From a checkpoint of a small mixture-of-experts model trained on Wikipedia: 46.5M parameters, 5313 steps.
Below are experts of layer 8 (counted from 0) of a mixture-of-experts language model. Rows are named router (the router's row for the expert), up (a neuron's input weights, with its number) and show model dimensions 0-255. Each number is 128 + 32 x the weight over its row's rms, rounded and kept within 0 to 255.
Before each expert's rows: "comes after" lists some tokens at least twice as common just before its tokens as in all text. This comes from a sample of Wikipedia text that the model never trained on. Tokens count by the router's weight.

# expert 12
comes after: " the", " The", " a", "The", " its", " an"
router [188  63 133 172 178 125 140 164 123 174 154  97 170 121 191 120 107  65 135 151 138 103 156  78 122 130 150 101  96 189 118 112 133  98 203 106 120 219 197  98 143 128  74 125 150 151 163 147 126 115 112 215  93 144 116 207 133 137 145 146 123  97 113 174 121 127  63 148 108 134 133 101  88 136 168  85 135 162  83  99 142 149  85 134  80  86 101 147 188 116 123  99 133  80 177 151  93  88  99  99 104  88 197 169 134 102  94 164 131 112 127 203 126  95 134 157 118 166 155 136 120 152 143 143 187 143 146 117  80 194 152  90 138 140 102 161  98  93  99 157 115 141 132 151 126 110  83 116  93 107 114 151 101  74 109 109 178 137 159 103  88 103 126  68  92 135 162 142 138 123 166 163 126 144 117 132 180 140  86 114  52 168  98  91 139 153  83 101 129  90 138 141 132 179 136 134  95 187 159 145 160 156 150 135 173 128 125  87  92  84 140  82 121 144 126 107 104  98 106 116 143  97 148 181  86 101 136 128 151 118 175 132 164 109 140 117  73 161 137 157 135  62 125 178 109 126  86 107 110 139 128 157 113 100 158 124]
up0 [142 112  98 154 162 135 126 150 141 125 127 152 128 170  84 115 172 134 143 106 112 159 157  99 170 150 149  88 173  71  99 200 151 110 136 109  93 171 113 161 118 131 148  64  99 112  56 147 122 102 120 129 119 105 112 183 149 135 121  81 200 162  89 157 137 162 140 162 206 115 117 117  93 136 111 163  54 183 192 169 126 111  85 160 133  90  92 114 106  54 125  94 124 180 126 123 116 125 176 124 157  91 101 134 134 169 112 148 138 130  85 112 112 137 142 124  86 129 178 106 141  92 113 117 128 144 108 134  70 118 140  78 106 139  99  67 102 116   0  81  94  91 160  81  65 134 204 136 120 113 139  78 128 117 152  28 115 141 114 115 156 101  90 119 160  84 134 124 172 108  76  86 116 147 106 151 170 116 151 107 164 105 102 125 164 130 142 138 108 147 101 163 111  80 118  94 123 103 204 128 159 127 164 172 123  95 135  81  96 103 146 119 165 102 157 120  92 128 142 104 147 148 149  92  76 114 141 123 115 141 117 151 193 104 140 116 107 135 119 140 126 144 149 103 177 117  89 160 116 151 128 150  81 173  99 132]

# expert 11
comes after: " of", "'", " in", " to", " on", " with"
router [179  88 135 144 115 141 137 150 110 155 112  88 149 152 138 143 141  97  84  62  95 124  79 125 134 143 132  88 106  99 107 133 162  95  79  96 112 186 152  80 129 135 158 122 165 114  96 182  96  90 108 183 115  86 177 132 121 105  92 169 154  54 133 118 149 159 130 183 139 191  85  79 142  89 125 141 113 129 123 146 116  89 138 105 109 117 135  72 130 120  71 143 102  90 153 192 145 148 135 177  90  95  91 160 190 115 139 134 129 102 181 169 105 152 134 130 101  87 161  82 124 140 148 109 188 133 128 171 144  96 169  93 143  85 154 139 115 105 131 164  96 147 165 171 132 156 166  62 136 107  93  94 152 165 110 152 181 133 143  90 147  76 134 190 124  98 140  98 179  97 143 157 149 114 142 112 121 179 108 130 138 135 101 112 156 132 184  82 114 118 146 113  97 198  95 145 186 162 155 108 152 135 146 127 135 236 137 108 108 159 110  81 157 122 131 136 132  59  70 155 155  77 120 160 151  92 134 150  62  74  74  84 114 131 149 128 116 112  82  99  77  96 116  51 130 124 103  83 118 168 140 115 161 153 146 170]
up13 [107  70 163 112 153 154 166 157  41 132 175 129 176 122 122 142 103 121  69 188 143 135 138 118 144  84 155 131  99 162 144 160  56 113 104 112 103 135 146 119 132 150  23 200 121 151 156 145 195 146 117 116 107 149 144 100 151 163 109 109 101 150 154 158 180 124 116 148 132 108 102 152 133  78 134 115  67 150 181 109  94 124 142 134  56  47 165 117 199 161  44 179  75  59 120  93 106  88 103 142 128 116 141 119 116  88 157 134 134  98 106 156  92  98 161 139 157 121 130  80 149 116 130 159 141 109  99 112  68 142 142  85 106 153 156 152 113 174 118 133 150 149 141 122  86  75 122 107 141 126  65 125 171 115  99 125 123 116 176 113 104 134 126 144 131 152  96 167 129 109 135 122 124  34 106 142 166 147 127 151 153 160 145 161  82 137  60 155  80 135 155 127 164 100 126 129 108 139 134  90  91 108 128 176 130 136 146 151  92 175  69 128 129  99 149  91 158 116  99 193 158  63 145 134 102 114 110 120 137 167 131 169 191 126 183 140 153 135 111 126 116 112 124 103 175 137  90  99 105 145 137 173  96 209 159 123]

# expert 6
comes after: " |", "|", "–", ";", " (", "-"
router [ 71 174 113  84 172 106 100 118 182 148 160 149 129 143 134  89 112 139 104 208 169 142 118 165  78 163 176 176  81 124  59 156 192 184 119 127 145 125 141 190 130 150  95 118 139 159 130 134  83  93 143 107 170 141 194  84 137 170 134  83 103 126  54 105 146 116 135  93 104  68 198 166 104 145 100 145 158 126 198 117 137 152 186 107 182 136 123 107  79 148 111 110 158 110 129 154  79 156  93 136 112 157  68 103 146 114  76 133 103 132 121  85 181  92 116 128 202 160 135  98 122  58 149 158  69 110 109  74 115 135  79  97 100 102  79 168 147 145 155 124 175 168  85 130 169 173 100 128 166 127 144 137 120 143 111 187 131 130 133 150 111  98  95 152 111 124 129 130 124 101 113 129 107 122 126 192 124 135 135 169  53  98 163  69 143 166 134 177 107 149  92 147  88 135 147 140 119 126  90 125 111  90  85 114  97 132  93 115 147 122 149 147 122 151 105 138 135 165  95 185 143 102  62 113 152  87 124 111 123 150 139 133  61 164 123 138 129 124 141  77 108 135 115 113 133 120 129 132 148  79  70 121  87  79 167  71]
up1 [140 135 226 106 135 144 136 154 120 131 114 138 137  82 122 191 195 143 101 155 104  47 117 105 117  99 109 153 145 119 132  80  86 132 131 127 136 154 140  70  73 113 138 166 123 153 119 171  88 151 126 134 102 171  52 131 118 116 168 115 137 141 149 155 153 168 151 132 130 102 145 118 132 129 168 230  56  42 129 129 114 121 110 112 125 121 116 168 129 100 121 133 135 156  94 117 151 110 166 121 106  87 150 112  75 106 174 137 129 124  49 171 162 117 136 173 100 170 121 111  94  91  54 118 153 192 135  75 141 148 147  72 102  60 120  90 127 124 127 118  82 145  71 152 106  88 144 103 154 151 177 132 162  99 129 147 152 130 103 103 143 160 122  82 161  86 144 124  98 121 145 129 124  62  64 117 124 151 127 187 147 168 137 124 106 133 184  37 135  98 145 113 108 125 109 136  45 140 152 126 122 101 173 113 122  55 141 128 121 166 121 116 114 117  99 194 172 147 154 205 128 117 104 167  84 163 119 153 112 109 101 118 149 116 176 118 136 118 120 112 120 121 165 151 165  60 167 149 116 138 173  83 145 120  93 133]

# expert 3
comes after: " |", " (", ":", ".", " 1", " $"
router [ 74  52 100 104 141 114 129 122 149 167 132 115 129 123  69 115  99 161 168 116 118 119 115 194  75 186 175 136 170  93  95  95 202 139  92 160  96 119  85 198 175 160 142 147 143 114 142 118 165 135 101 102 134 153 144  66 176 139  66 107 136 154 111 133 106 119  66 117 109 118 110  83 127 134 134 203  90 147 188 120 108 179 156 157 141 124 109  75  91 184 178 110  71 143 158 104 106 146  93  83 110 145  43  67 159 147 102 157 148  79  75 133 147  93 131 161 124 199 132 186 138 100 147 133 122 184 125 103 149 115  98 113  99 102 123 162  58 157 132  95 106 107 121  67 138 153 109 185 155 147 143 129 189 113 106 169 133 112 167 138 138  92 152 124 155  92 138 120  81  87 120 123 125 159 117 158  95  77 106 163  65  87 165 135 110 119 152  95 124 148 147 135 113  91 158 163 107 139 131 119 104 142 117 126 144 122 131 148  96 145 136 171 110 148  82 156 106 159 124 119 132  96 111 167 134 171 129  65 112 158 128 141 140 154 123 125 159 142 154 158  44 172 104 105 135  77 128 125 207 137 103  95 154  71 149  90]
up1 [156 167 214 167  76 143 117 152  92 150  93 186  56  67  98 118  61 142 124 123 108  33 172 120 131 159  68 135 127 131 108 176 100 132 121 113 148 148  86 141 149 121 110  94 124 154 182 148 100 155 134 123  73  70 190 149 106 149 155 153 119 172 116 129 164 149 137 173 149 127 121 167 177  87  92 183 154 116 138  80 172 135 124 129 111 127 115 114 204 153 159  57 103 124 119 107 130 112 110 101 155  80 100 166  95 124 177 184  76  69 121 105 120 124 136 126 156  72 129  97 151 169 135 178 113 116  96 179 131 172 187 112 129 150  62 114 102 125 127 125 151  73 190 123 154  84 163 166  74 113 134  91 150  96 136 110 100 152  77 130 198 176 112 128 101 100 183 107 118 133 123 173 190  96 138 104 153 137 168 100 151 138 125 118 157 113 171 177 131 106 144 148 176 118 140 113 109 119  94 127 112 146 138 167 134  90 124 136 112 168 118 150  90  87 146 102 116 145 118 141 137 103 170 142 132 140  63 147 169 173  99 127 109  99  95 108 178 136  86 144 107 170  90  74 170 170 131 102 121 147 140 143 146 117 161 114]

# expert 2
comes after: "-", "\n\n", "=", "See", " U", " Z"
router [107 161  99 173 112 167  96 111 132 124 133 201 133 201 151 135 120 106 100 144  93 214 164 177 144 173 126 106 134 150 138 103 160 124  89  87 165  80 119 119 116 123 157 108  42 129 104 137 101  81 145 139 112 131 130  94 139 146 122  78 131 184 141 121 137 206 136 108 117  80 156  99 101 144 112  92 122 125 100  91 141  95 104  85 103 119  87 168 149  65 142 153 107 182 102 111 166  56 134 113 162  70 192 142  78 109  95 124 172 123 162 161 142  72 144 118  81 179 148 160  83 158 150 108  71  89 165 155 164  96 122 136  96 125 138  91 139 128 170 152 172 174 146 147 111 108 124 134 105  88 112 162 119 131 155 100 103 109  84 131 173  99 135 115 164 123 105 141 137 170  76 174 145 149 131 105 142 133 178 117  94 133 158 127 193  94 101 199 123  77  97 147 196 120 113 137 114  96 114 117 132 166 136 152 111  75  87 129 182 173 140 111 140 179 108 132 108  57 124 116  97 147 114  89 106  95 125 139  97 131  87  92 114 123  80  83 208 128 139 105 104 113 104 177  80 113 153  99 126 108  56 110 131 186 120  94]
up1 [161 120 179 126 114  92 111 203  90 133 110 128  74 214 109 163 149 152  86  66 112 146  81 106  80 124  92 123 111 139 141 137  69  87 152 114 132 120 112 108 137 142 172 151 158 112 135 124 169 132 121  90  90 106  75 171 120 161 140 132 100 169  93 120 159 142 147  81 159 182 146 160  96 100 136  98  76 148  97 131 127 149 121 135 184 115 101  82 162 116 127  99 103 120 149  76 154 172 106 110  80  95 135 149 100 101  88 101 179 163 109 141 232  91  92 165 148 138  95 135 122 165 167 132 143 124 124 154 145 131 164 126 158  98 122 180 184 163 138 169 111 143 163  69 126 172 134  64 126 155 157 135 115  96 151 133 142  53 127  72  59 124 171 155 121 119 132 153  90  21  99 102 137 113 122  77 155 120 111 123 162 225  95 116 145 132 140  93 146 164 178 143 101 155 134  93 120 117 118 120  88 125 141 136  40 126 132 138 111 155 123 155 143 145  84 115 157 140 165 123 157 147 102 137 119 111 118 201 159 200 122 182 115  86 111 105 126 136 136 171 108 131 164 143 134 173  76 116 109 166 163 141  96 150 102 129]

# expert 15
comes after: " was", " he", " to", " and", " were", " He"
router [158 119 167  84 123 121 174 115 140  96 141 169 119  96 120 115 153 105 181 169 138 119 147 119 139 119 103 210  91 132 141 160 116 144 135 134 159 106 151 133  97  85 139 155 112 146 192 104 149 170 188 117 124 134 215 134  56  75 114 145 156  92 138  94 119 150 204 111 105 183 119  94 158 153  77 164 131 127 108 131 118 153  91 139 141 167 190 162 167  93 166 121  90 110 150  94 126 105 159 125 154 182  93 163 110 120 158 138 144 168 127 110  86 174 147 129  99  93 123 112 160 183 135 166 179 171 105 166 133 114 116 116 113 153 136 116 153 128 135  97 144 105  80  72  79 111 178 123 149 130 117 152 154 174 137  90 174 180 141 115 147 177 141 149 160 167 164 122  94  85 181 139 112 133 132 117 182 127 140 146 223 136 102 140 169 137 116 120 121 177  79 176 130  93 145 112 154 103  87  95  92  50 176 142 126  51 114  97 189 169  49 129 131 109 155 137 127 151 128 101 102 140 103  55 138 145 121  96  96 164 116 167  83 140 149 144  73 167  83 135 152 148 139 101 142 133 110 114 187 165 169 156 192 109 117 132]
up1 [140  95 149  93 117 135 146 122 150 155  93 102 131 130 143  64 154 150 144 158 134  92 154  99  80 170 178 194 152  84 124 124 165 124 125 119 126 182 120  95 121 155 183 162 103 149 163 139 134 131 114 123 169 115 162 105 150 129 120 124 203  96 116  87 161 115 138 123 175 122 164 129  84 111 112 129 193 152 188 114  94 123  63  80 149 100 143  99 134 135 127 112 131 157 150 101 193 126 130 158 116 117 122  98 170 156 133 117 106 147 151 159  85 117  95 200 163 152 165  94 141 122 113 113 147 113 112 202 131 127 159  95 150 124 154 126 149 176  95  97 162 125  95  96 108 133 103 121 168  68 131 118 142 132 138 122  52 140 168 108 122  91 122 102 136 119 121 183 125  90  80 144 165 137 108 147 255 146 108 145 130  87 105 128 144 106 126 181 116 172 100 115  85 103 112  91 130 125 107  88 134  76 123 171 116 123 110 135 135 191 157 115 128 171  98  44 141 115  84 162 173 102 164 124 103 187 163 122  89 113 111 148 185 141 106 121 125  73 119  87 151 122 116 135 139  87 114 166  66 111  99 131 167 167  83 138]